Below are experts of layer 4 (counted from 0) of a mixture-of-experts language model. Rows are named router (the router's row for the expert) and show model dimensions 0-95. Each number is 128 + 24 x the weight over its row's rms, rounded and kept within 0 to 255.
After each expert's rows: a language model's description of what the expert responds to. This comes from a sample of Wikipedia text that the model never trained on.

# expert 13
router [129 134 125 135 114 176 151 127 116 102 102 126 129 112 160 173 183 120 141 158 114 146 101 117 129  92 116  94  95 141 176 112 100 113 171 147 129 179 145 145 142 130 100 160 138 138 102 112 181 160 113 130 132 142 129 124 185 144 131  70 133 106 110 154 127  67 138 131 112 133 116 185 140 122 143 128 141 128 104 133 131 127 111 141 194 140 136 106 118 103 115 114 118 127  98 126]
It responds to: Field names at the start of infobox and list lines, before a colon or section marker, such as Type:, Website:, Home town: and Top score.

# expert 3
router [116 141 138 143 139 146 133 106 139 163 134  93 113 108 136 139 160 146 112 179 149 130  81 108 103 140 115 155 142  72 136 150 130 139 135 146 137 161 111 135 123 162 133 140  93 135 111 125 130 153 101 139 107  71 126 145 108 177 132 157 141 107 120 162 126 107 108 144 146 147 155 146 125 115  93 170 188 158 132 154 160 107 125 124 121 127 133 171 152 105 114 179 118 146 118 126]
It responds to: Closing parentheses, quotes and brackets, plus line breaks ending list items, as in tennis draws "(semifinals)", village lists, tables.

# expert 24
router [119 138 130 148 166 121 169 103 137 101 106  94 124 104 156  80 117 113 137 142 149 153 138 133  68 138 111 155 117 140 128 124  90 138 144 148 161 135 159 136  40 118 106 148 113 152 100 140 154 108 153 121 128  75 104 116 104 140 102 137 145 126 106 147 159 104 139 149 120 157 152 150 122 132 155 101 115 135 168 147 157 109 103 164 166 150 134 128 141  96 125 104 123 145 132 104]
It responds to: Forms of be and have right after a subject, such as was, is, were, has been, plus passive participles like given, based.

# expert 38
router [123 165 138 157 136 162 147 113 149 163 121 101 117 116 151 124 185 106 106 142 159 109 119  85  96 108 127 141 126  92 156 147  89 114 159 133 135 119 112 104 150 164 125 152 135 147 106 139 138 148 138 136  86 160 125 177 139 157 106  63 115 137  83 125 130  92  99 132 145 164 141 157 107  84 134 146 131 136 119 126 135 119 133 145 181 204 163 136 135 132 115 131 100 121 114 110]
It responds to: Numeric tokens, especially four-digit years and small numbers in dates and table cells, such as 2011, 2020–21, 14 August.

# expert 9
router [187 147 147 144 114 154  89 188 149  81 123 145 129 104 140 110 163 113 141 123 147 124  92 127 105 105 121 100 119 125 194 141  60 152 145 114 159 119 179 154 116 172 116 111 163 121 111 139 160 107 172 161 152 143 130 115 108 111 135 136  74 126 122 144 157 117 122 117 122 143 144 141 163 118 119 125 135 136 112 131 164 131 109 108 106 145  90 137 134 136 148 149  98 145 138 116]
It responds to: Everyday noun and verb stems after an article or to, often followed by -ing or -ed, such as design(ing), support, pass and right-arm.

# expert 11
router [ 89 147 158 141 108 159 118 125 144 148 131 137 112  96 111 123 147 138 157 150  84 170 114 119  95 149  82 121 120 127 164 152 152 120 156 163 139 136 101 142 108 122 102 105 135 102  88 110 139 165 136 132 102 144 110 157 130 161 127 151 123 131  99 120 147  96  50 158 119 133  95 137 111 144 137 119 127 121  97  99 160 112 106 130 118 145  97 106 138 113 167 157 132 126  99 134]
It responds to: Word-final pieces completing surnames, place names and words, such as -gow, -idge, -ić, -sky, -mingham, Lendv-ay, weekd-ays.

# expert 34
router [155 157 123 148 130 147 138 146 140 133 104  76 146 134 134 140 137 114 161 144 137 143 117 125 118 102 113 122 130 100 119 134 162 145 168 153 152 128 130 136 119 136  85 113 145 139  96 170 140 126 119 141 158 107 157 120 116 160 111  87 148 135  97 193  96 122 100 171 101 150 209 143 120 176 116 169 184 138  94 127 172 131 117 131  98 137  97 133 139 115  98 128 149 162 137 133]
It responds to: Function words and copulas mid-clause, like as, is, was, over, then, and, plus backslashes in LaTeX math formulas.

# expert 44
router [128 160 133 130 143 135 111 148 129 107 175 119 162 138 130 127 104 104 155 154 107 140 130  80 140 135 107 177 163  95 148 137  97 123 113 148 131  99 120 139 136 160 158 142 106 121 134 130 112  97 114 120 132 150 160 176 157 135 113  91 150 139 101 127 148 112 116 155 142 116 131 124 108 114  92 118 148 143 201 159 175 105 105 168  98 144 124 159 129 135  74 110  89 141  99 136]
It responds to: Hyphens, list dashes, opening parentheses and opening quotes, such as co-defendant, - Genus: in lists, (CRO), "stones.

# expert 12
router [103 131 114 138 137 142 160 151 178  65 150 126 126 113 136 126 131 118 153 150 111 137 127 124 143  88 111 137  79 134 133 108 151 133 138 139 144 157 136 171 108 104  89 131 122 125 138 113 117 117 120 108 105 123 165 210 116 128 132 116 130 142 111 142 170  86  88 162 105 145 151 167 102 137 117 159 157 165  96 130 135  91 152 124 134 157 145 153 140 127 111 123  99 154 135 118]
It responds to: Suffix pieces ending a split English or Romance word before punctuation or of, such as o in logo, es in refugees, ion, itive.

# expert 14
router [112 154  89 143 139 141 143 132 168 146 112  91 126 108 156  90 137 134 166 120 106 135 166 130 134 150 120 123 122 128 126 122 111 144 140 142 158 110 186 146 161 126 159 120 110  96 125 168 121  86 125 149  82 112 131 152  87 116 116 142 114 155 110 166 140  88 125 143  96 133 119 118 141 111 151 106 135 149 163 128 183 139 114 139 104 150 124 134 132 117 125 111 131 164 136  67]
It responds to: Verb inflections and whole verbs in narrative prose, such as -ed, -ing, -ised endings, called, wrote, took, using.

# expert 17
router [154 131 136 130 122 152 121 144 135  93 134 123 101 109 125 136 133 104 130 131 157 134  96 136 162  84 115  97 101 126 208 142  77 154 159 139 140 152 135 146  75 134 156 161 116 113 106 126 134 136 152 122 119 117 137 105 152  94 135 122  98 146 108 134 191  85  96 151 143 144 135 132 142 155 122 148 151 135 112 123 131 125 130 106  95 122 123 134 158 115 120 165 113 168 141 158]
It responds to: Head nouns and noun-final suffixes naming organizations, events and fields, such as Institute, School, Cup, building, popularity and casualties.

# expert 39
router [ 88 193 122 132 119 118 128 129 158 137 162 101 130 130 136 116 164  82 138 124 155 163  99 121 133 130 117 115 145 110 127 130 117  99 146 137 139 126 103 105  94 149 149 183 156 134  55 144 119 120  97 144 119 148 116 178 155 132 131 145 172 138 101 105 140 107 106 169 118 156 134 168 138 141 144 123 149 148 151 137 149 104 156 126 101 146 152 152 146 104  79 110 108 136 124 126]
It responds to: Later parts of multiword place and institution names, such as New Or-le-ans, United States, New York, Cal State, London Metropolitan.

# expert 27
router [112 132 120 154 104 136  98 123 170 136 122 127 166 111 145  71 154 140 154 149  84 113 140 131 138  95 108 110  92 121 130 151 126 129 175 140 131 136 132 111 132 120 111 157 158 114 126 142 153 109 152 171 112 157  67 155 120 124 126 152 138 111 131 137 148 127  95 118 118 160 126 134 120  94 133 148 145 180 155 111 156 130 137 112 134 172 138 110 122 138 139 116 107 165 114  76]
It responds to: Quantity words and determiners after prepositions, such as several, other, two, all, more, most, both, "the rest of".

# expert 21
router [149 169 138 149 127 144 117 143 159 119 130 117 142 133 159  78 146 133 144 130 131 119  99 138 124  95 133 100 148  80 122 156 104 149 172 129 163 121 145 134 101 112  82 124 151 132 105 154 156 144 121 128 154 115 145 139 129 146 124 108  86  97 113 147  93 128 117 129 128 167  99 141 121 137 100 145 164 140 143 119 181 112 103 134 108 146 108 130 136 132 154 124 116 107 110 106]
It responds to: Capitalized words opening a sentence or a table header cell, such as In, On, At, As, From and During, plus born after an opening parenthesis.

# expert 30
router [126 167 107 141 125 143 124 120 119 106 126  83 154 117 122 149 129 122 141 146 142 121 138 113 125 126 127 155 146  93 140 131 146 111 180 133 179  88 163 136 105 140 121  79  93 105 104 151 146 151 108 140 121 158 147 125 130 122 118 134 109 111 106 130  94 126 102 135 102 156 142 147 114 149 123 185 171 132 111 149 136  83 118 135 106 127 129 139 124  87  91 153 131 152 123 123]
It responds to: And, or, ampersands, semicolons, dashes and parentheses joining names or items, such as Bob & Tom, Tiffany Cromwell (AUS).

# expert 22
router [139 108 154 144 120 128 109 102 158 120 115 112 184  81 165  94 199 124 102 161 100 114 165 124 149 130 104 134 131 107 103  87 104 143 117 162 133 112 131 119 162 145 119 131 111 112 149 126 161 133 117 114  86 141  89 138 128 133 119 131 126 106 124 111 114 144 128 135 138 133 105 147 116 131 171 128 168 182  95 141 142 118 112 139 143 156 149 157 119 150 139 126 133 128 153 113]
It responds to: Line breaks before new paragraphs, list items and table rows, plus == and === section-heading markers.

# expert 20
router [146 145 156 124 115 131 148 166 135 113 132 129 148 153 193 125 137  90 163 138 143 144  99  92  94 151 140 137  91 108 136 105 107 131 114 113 162 151 102 180  97 148 139 188 132  93 119 132 179 165 157 123 106 141 168 147 161 121  87  97 138 129  83 140 163  89 109 114 152 139 128 140 133 143 124 120 145 140 136 133 101  91 150 122 144 110 196 127 186 146 160  94 120 118 125 103]
It responds to: Everyday nouns after the, a or his in biographies and sports, such as team, season, family, life, wife, club.

# expert 31
router [148 146  99 155 129 156 137 103 141 129 126 140 134 131 160 116 147 113 176 116 121 140  76 122 121 104 104 169 135 132 149 160 158 122 131 154 158 140 131 119 113 124 137 144 126  78 161 114 136 123 151 139 151 117 102 148 113 102 141 118 105 143  98 138 135  98 148 108 120 152 105 150 146 123 149 132 117 164 124 150 152  96 108 108 114 125 161 115 132 151 118 115 111 114 144 104]
It responds to: Articles and possessive determiners before noun phrases, mostly the, a, his, its, their, and possessive 's, after prepositions or "is".

# expert 0
router [135 156 161 137 118 124 126 146 162 115 163 114 121 107 170 139 132 116 119 150 132 146 136 122 134 113 129 123 127 104 117  94 139 119 143 127 131 109 135 147 116 157 135  96 146 143 106 157 108 102 119 153 137 127 125 175 124 107 110 119 121 108 122 107 116 145 118 136 106 151 111 152 191 131 157  89 142 149 169 154 107  94  96 154 165 155 153 124 155 150 148 157  65 142 101  85]
It responds to: First capital-letter piece of a proper noun split into pieces, often places and people, such as L in Lafayette, M in Muckamore, Ro in Roermond.

# expert 45
router [116 166 166 140 183 165 174 134 142  95 136 111 129 107 160 123 127 105 181 133 122 145  99 112 108  92 100 115 134  62 135 149  87 143 137 124 130 121 165 141 112 104 160 129 144 164 123 144 147 115 139 146  83  84 132 133 133 169  88 143 112 129  78 152 112 128 126 140 125 160 128 158 115 122 123 119 143 145 120 131 118 129 124 125  99 154  68 108 154 120 112 128 126 131 118 116]
It responds to: Degree and minute signs, units and decimal digits in coordinates and measurements, such as 78.2585°N, km, ft, and 400.4 /sqmi.

# expert 40
router [135 156 141 145 129 130 154 104 142 115 140  79 163 130 123 117 153 103 134 147 138 141  96 100 108 132  97 116  88  85 117 119 121 108 106 130 143 129 177 169 126 128 114 126 141 110 130 102 180  85 108 136 141 116 132 165 142 156  68  89 135 156 110 142 149 159 105 130 107 143 165 123 146 154 140 132 154 133 171 191 146 132 127 112 128 134  98 135 140 177 185 150 123 132 119  86]
It responds to: Full stops ending sentences, paragraph line breaks, and == heading markers, such as a period before The or However.

# expert 36
router [151 150 126 170 129 162 169 131 121 140 138 127 142 135 165  10 156  92 119 140 144 139 102 133  92 130 130 134 166  71 152 138 134 157 126 131 137  91 122 154 133 137  96 112 135 143  95 109 127 113 150 111 126 141 133 111 122 154 147 136 154 130  85 170 105 133  89 145 117 167 154 154 129 145 132 113 156 158 122 112 132 112 153 144 123 159 141 138 136 141 122 124 127 118 123 115]
It responds to: Blank spaces and labels in table cells, especially election result tables and football squads, such as empty party-colour cells, MF, FW, Turnout.

# expert 5
router [123 165 163 158 133 184 139 118 134  93 136 128 107 138 119 138 135 131 123 143 107 112 129 110 146 106 106 131  80  87 157 191  96 109 128 142 139 156 120 134 118  98 156 109  89 109 108 127 125 148 105 171 111 145 121 107  87 133 125 104 140 149  94 163 102 125  58 126 137 160 178 163 107  97 138 151 147 151 155 124 156  96 120 142 145 129 155 125 125 144 132 152 138 140  97 124]
It responds to: Numeric tokens, mostly one or two digits, in results tables, scores, dates and statistics, such as Set 4, 52, -2,862 and 26.62.

# expert 25
router [129 125 118 147  88 162 172 113 138 138 109 129 118 120  95 130 140 122 163 130 131 149 114  95 118 145 108 142 126 126 108 184 108 160 122 172 130  92 112 132 140 128 143 117 133  81 149 114 149 151  97 142 108  99 123 151 149 112 131 151 162 120  99 163 143  51  80 124 121 144 103 143 174  98 114 154 146 135  96 118 109  85 137 159 124 190 124 159 124 137 121 132  93 166  98 154]
It responds to: Final vowel-heavy syllables of foreign names and words, such as Sanayi, Aleksi, Kuala, Amelia, Turkmenistan and Rotulorum.

# expert 8
router [170 149 146 163 103 163 143 152 143 121 106 108  91 110 145 144 137 107 152 140 131 121 142 133 136  99 121 141 150  87 162 133 157 156 157 130 146 100 104 161  94 114 142 109 163 143  62 134 135 111  88 130 156 138 140 136  75  97 139 126  88 111  94 129  94 108  95 172 121 157 147 133 149 128 141 141 155 144 141 107 117  89 126 132 125 140  98 114 144 156 120 192 113 138  93 141]
It responds to: Word pieces inside foreign or transliterated names and terms, often lowercase starts or accented bytes, such as F in Füszeres, Bar in Barzani, Kaz.

# expert 10
router [102 123  87 136 154 130 142 167 139 153 144 116 157  75 172 121 172  85 133 195 148 158 101 112  74 108 109 122 135  90 154 160 145 103 145 138 159 136 107 139 101 128 144 133 105 119 123 183 150 168 121 106 132 144 113 106 153 140 111  95 105 159 126 143 104 109 132 130 129 153 107 183 138 128 132 118 130 105 140 146 153 138 110 172 146 151 113 128 152 138 135 110 122 141  92 142]
It responds to: Pipe separators and dash rule rows in wiki tables, mostly after numbers or names, plus the word chronology in album infoboxes.

# expert 37
router [125 152  88 137 124 141 167 125 132 151 129 145 108 141 134 125 133 102 172 136 113 121  66 108 106 115  99 107 125 110 120 171  97 129 120 144 138 140 117 147 159 152 145  91 142 134 128 145 137 109 146 141  70 109 132 110 109 143 132 147 131 132 118 136 125 106 116 151 167 141 111 152 168 128  98 120 189 190 107 154 129 117 149 146 117 116 183 172 162 120 127 141 141 173 114 135]
It responds to: Capital letters and letter pairs inside acronyms, codes and all-caps words, such as NAD, SD35, DNF, TRP, III and the C of J.C.

# expert 28
router [132 170 136 153 123 158 135 140 139  85 149 102 103 115 156 145 147 110 125 128 119 111 124  91 110  82 116  87 102  75 158 161 136 150 157 150 162 119 128 135 117 165 155 146 152 152  36 179 141 158 128 142 144 151 146 128 129 139 104 103 130 125  93 155 159 135 114 141 127 150 181 145 102 127 104 132 140 128 138 116 130  95 107 114 128 149 162 153 144 151 169 139 141 128  75 112]
It responds to: Month names and year or day numbers in dates, such as August 15, in January 2025, 1955–1959, from 2011 to 2014.

# expert 16
router [142 160 176 146 109 128 153 172 128 152 129 114 102 131 151 131 111 114 140 116 142 135 109  90 137 110 123 138 116  85 126 153 170 129 120 129 137  71 103 119 154  92 138 128 173 158  61 127 129 142 120 141 146  91 116 130 141 146 122 103 126 111  90 134 119 112  85 175 162 120 151 131 110 112 144 157 178 138 142 119 145 108 133 158 119 153 137 134 130 119 124 149 122 148 104 114]
It responds to: Letter pieces inside unusual proper names, especially genus names in species stubs and Turkic or Asian names, such as Daphnella, Rejepmyrat, Mun.